config.toml
num_hidden_layers = 11
hidden_size = 256
n_experts = 128
experts_per_token = 8
d_expert = 64
d_shared_expert = 0
hidden_act = "relu"
moe_layers = [0, 1, 2, 3, 4, 5, 6, 7, 8, 9, 10]
router_score = "softmax"
normalize_top_k = false
routed_scale = 1.0
balance_loss = 0.00221
balance_bias = false
router_cosine_scale = 14.0
init_std_router = 0.0127
lr_router = 0.000914
vocab_size = 18499
norm = "rmsnorm"
norm_eps = 1e-05
tie_word_embeddings = false
optimizer = "adamw"
learning_rate = 0.00186
beta1 = 0.9
beta2 = 0.95
max_grad_norm = 1.0
batch_tokens = 65536
max_seq_len = 256
train_tokens = 428400000
max_steps = 6537
dataset = "wikipedia_en"
Below are experts of layer 8 (counted from 0) of a mixture-of-experts language model. Rows are named router (the router's row for the expert) and show model dimensions 0-63. Each number is 128 + 32 x the weight over its row's rms, rounded and kept within 0 to 255.
Before each expert's rows: "comes after" lists some tokens at least twice as common just before its tokens as in all text. This comes from a sample of Wikipedia text that the model never trained on. Tokens count by the router's weight.

# expert 13
comes after: " |", "|", " |\n", "\n", ";", ")\n"
router [113 127 147 103 138 115 128 114 182  93 163  59 107  92  87 124 132 167  98 153 149 165 199 164 117 110 108 113 149  73 153  84  90 128 128 108 150 189 191 127 159  46 174 136 123 145 128 122 120 109 145 171 170 103  94 170 175 105 124 163  98  91 137 120]

# expert 105
comes after: ",", " (", ".)", ".", " &", "us"
router [145 139  73 120 181 124 148  91 149 129 130 115 154 175  94 180 122 164 137 126 134 157  99 117 151 118 180 107 100 111  30 134 176 189 160 205 111 118 140 128 134  64 156 116 135 189 130 144  83 140 124 112 114 126 124 120 156 162 107  84   0  81 151 110]

# expert 0
comes after: ":", ",", " United", " U", "-", "+"
router [131 136 132 169 178 118 120 154 131 152 133 152 144 148 123  75 129 146 142 178 131 124  80 126 125 141 137 126 107 120 127 126 118 189 120  71  91  74 152 121  69 194 182 129 121 117 205 184 149 174  79 142 112  97 189 122 124 199 112 165 109  77 157  89]

# expert 108
comes after: " |", " ", ".", ";", " +", " −"
router [104  92 133 162 110 106 126 143 105 104 146 103  58  67 117 198 160 146 143 146 160 152 146 147 126 173 135 116 150 171  62 146 161 180 136 173 136 131 160 127 126 122 205 166 161 156 147  85 179  47 140 170 112 116  60  87 141 214 123 136  95 121 119 123]

# expert 67
comes after: " ", " (", " $", "45", "55", "/"
router [ 75  94 137 148 103 144 189 154 146 122 181  81  87 104 135 129  92 202 172 148  83 183 107 160 172 174 139 137  80  96  86 166 115 135 151 154 173 168 125 194 177 189 188 134 128 108 162  45 177  25 119 142 143 121 181 129 132 151 121 125 129  77 171 111]

# expert 14
comes after: " |", " ", ":", "′", " +", ")"
router [132 159 159 160 141 124 106 137 148 134 141 112  98  73 141 160 157 174  80 101 114  80 110 113  91 163  95  85 166 145 213 142 128  94 131 130 127  92  89 131  76 161 187 189 170 130 135 162 158 111  80 195  94 124  99 115 148 151 163 144 114 147 156 114]

# expert 50
comes after: " the", " a", " The", " an", "The", " first"
router [ 92 143 158 134 177 157  82 148  73 145 137 163 152 184 123  73 173 148 123 157 130 139 159 139 143  96  94 172 140 162 134 168 112 115 149 141  97 164 151 120 104  91  40 163 143 184 186  96 117 117 166 104  89 143 114 167 105  96 161 127 132 137 125 105]

# expert 4
comes after: " in", " of", ":", " on", " from", " at"
router [174 138 101 119 117 113 126  90 111  81 151 155 141 128  79 158  68 127  89 118 125 134  93 114  91 117  88 106 194 125 149 166 116 199 144 119 103 147 111 194 113 108 154 105 113  79 162 101 138  49  77 151 167 108 139  86 101 192 172 100 121 104 134  69]

# expert 106
comes after: ",", "\"", ")", "s", " well", "ers"
router [146 123 134 106 119  99  51  79 124  88 146 117 139  81 122  19 131 165  93 104 155 118 147 154 125 110 107 120 151 130 140  96 140  67 170 156 135 122 154 105  99 132  63 154 142 146  12 130 133  87 131 226 173 128 186 128 193  75 140 152 123 148 147 141]

# expert 40
comes after: " the", " in", " a", " at", " to", " his"
router [103 110 116  95 189 142 144 108 117 171 138 101 120 169 135  88 122  61 129 170 106 164 112 135  61  92 109 118 138 114 197 133 154  51 129 190  75 124 118 127 108 125 153 101  81  85 107 158 102 171  88 120 115  94 142 162 111 100 128  99 140 126 134 118]

# expert 10
comes after: ",", "),", " and", "\",", " but", " due"
router [144 148 158 135 104 165 130  97 165  49 154 113 143  83 159 128 169 155 130 137 129  62 224 122 145 129 162 134 160 130  84 144 103  81 107 112 165 178  92 136  91 113  78 137 166 121 131 140 159  49 150  78 115 175 157 132 151  92  91 108 154 115  79 111]

# expert 41
comes after: " a", " with", " the", " on", " at", " has"
router [137 164 131 135 172 170 131 130 203 162 172 108 191 104  93 100 136  99 108 171 150 115 158 112 100  75 118 131  92  99 103 104 140  69 116 193  99 122 126 127 132 165  93 121 171  77 100 100 119 126 118  83 179  98 154 157 138 101  98 115 142  85 114 116]

# expert 116
comes after: " |", "0", "2", "4", "8", "5"
router [167  98 104 119 138  84 122 104 119  90  62 132  56 121 154 149 117 147  88 119 166 109 140 144 152 109  85 112 154 124  69 116 114 156 115 122 174 133 133 155  59 112 115 119 185 162  44 128 143  84 146 152 126 118 104  98 127 163 119 178 148 167 146 103]

# expert 75
comes after: " ", " a", " with", " $", " made", " scored"
router [146 129 173  86 119  84 182 152 155 135 106  99  95  68 198 159 141 104 110 127 138 158 108 142 115 185 128 147 147 119 131 105 123  97 119 119 152 143 115 110 133 188 103 153  78  79 154  98  95  53  81 136 113 147 121 108 103 226 115 109 100 156  89 203]

# expert 48
comes after: ".", ".\n\n", "==\n", ").", " that", "\"."
router [108 153 168 106  84 147 144 156  84 109 132  74  84 105 134 113 141  79 141  62 196 162 219 106 177 105 138 146 120 100 102 100 146 154 186 162 151 144 123 156 100  67 134 109 121 156  84 105 137  83 180 104  96 160  91 164 140 173  81 136  99 106 145 201]

# expert 118
comes after: " (", "198", "–", "200", "199", "J"
router [176 122 163 165 105 103 124 180 133 180 105 112 183 219 128 161 130 166 122 147  94 164  71 123  42 132 148 122 128 148  89 183 126 132  61 168 125 109 191 154 170  57 111 143 115 149 108 115 128 101 118  64 107 127 113 141 200 128 109  75  88 117  72 191]

# expert 83
comes after: " the", " a", " The", "'s", "The", " his"
router [126 170 132 199 151 141 125 115 127  78 170 148 134  77 112 125 122  64 110 177 100  91 158 130  73  76 144 141 184 140 140 148  87 210 164 113 116 181 130 146 129 101  97 106 147 146 160 107 168 150  59 147 111 154 129  88 127 182 145 145 137 161  91 147]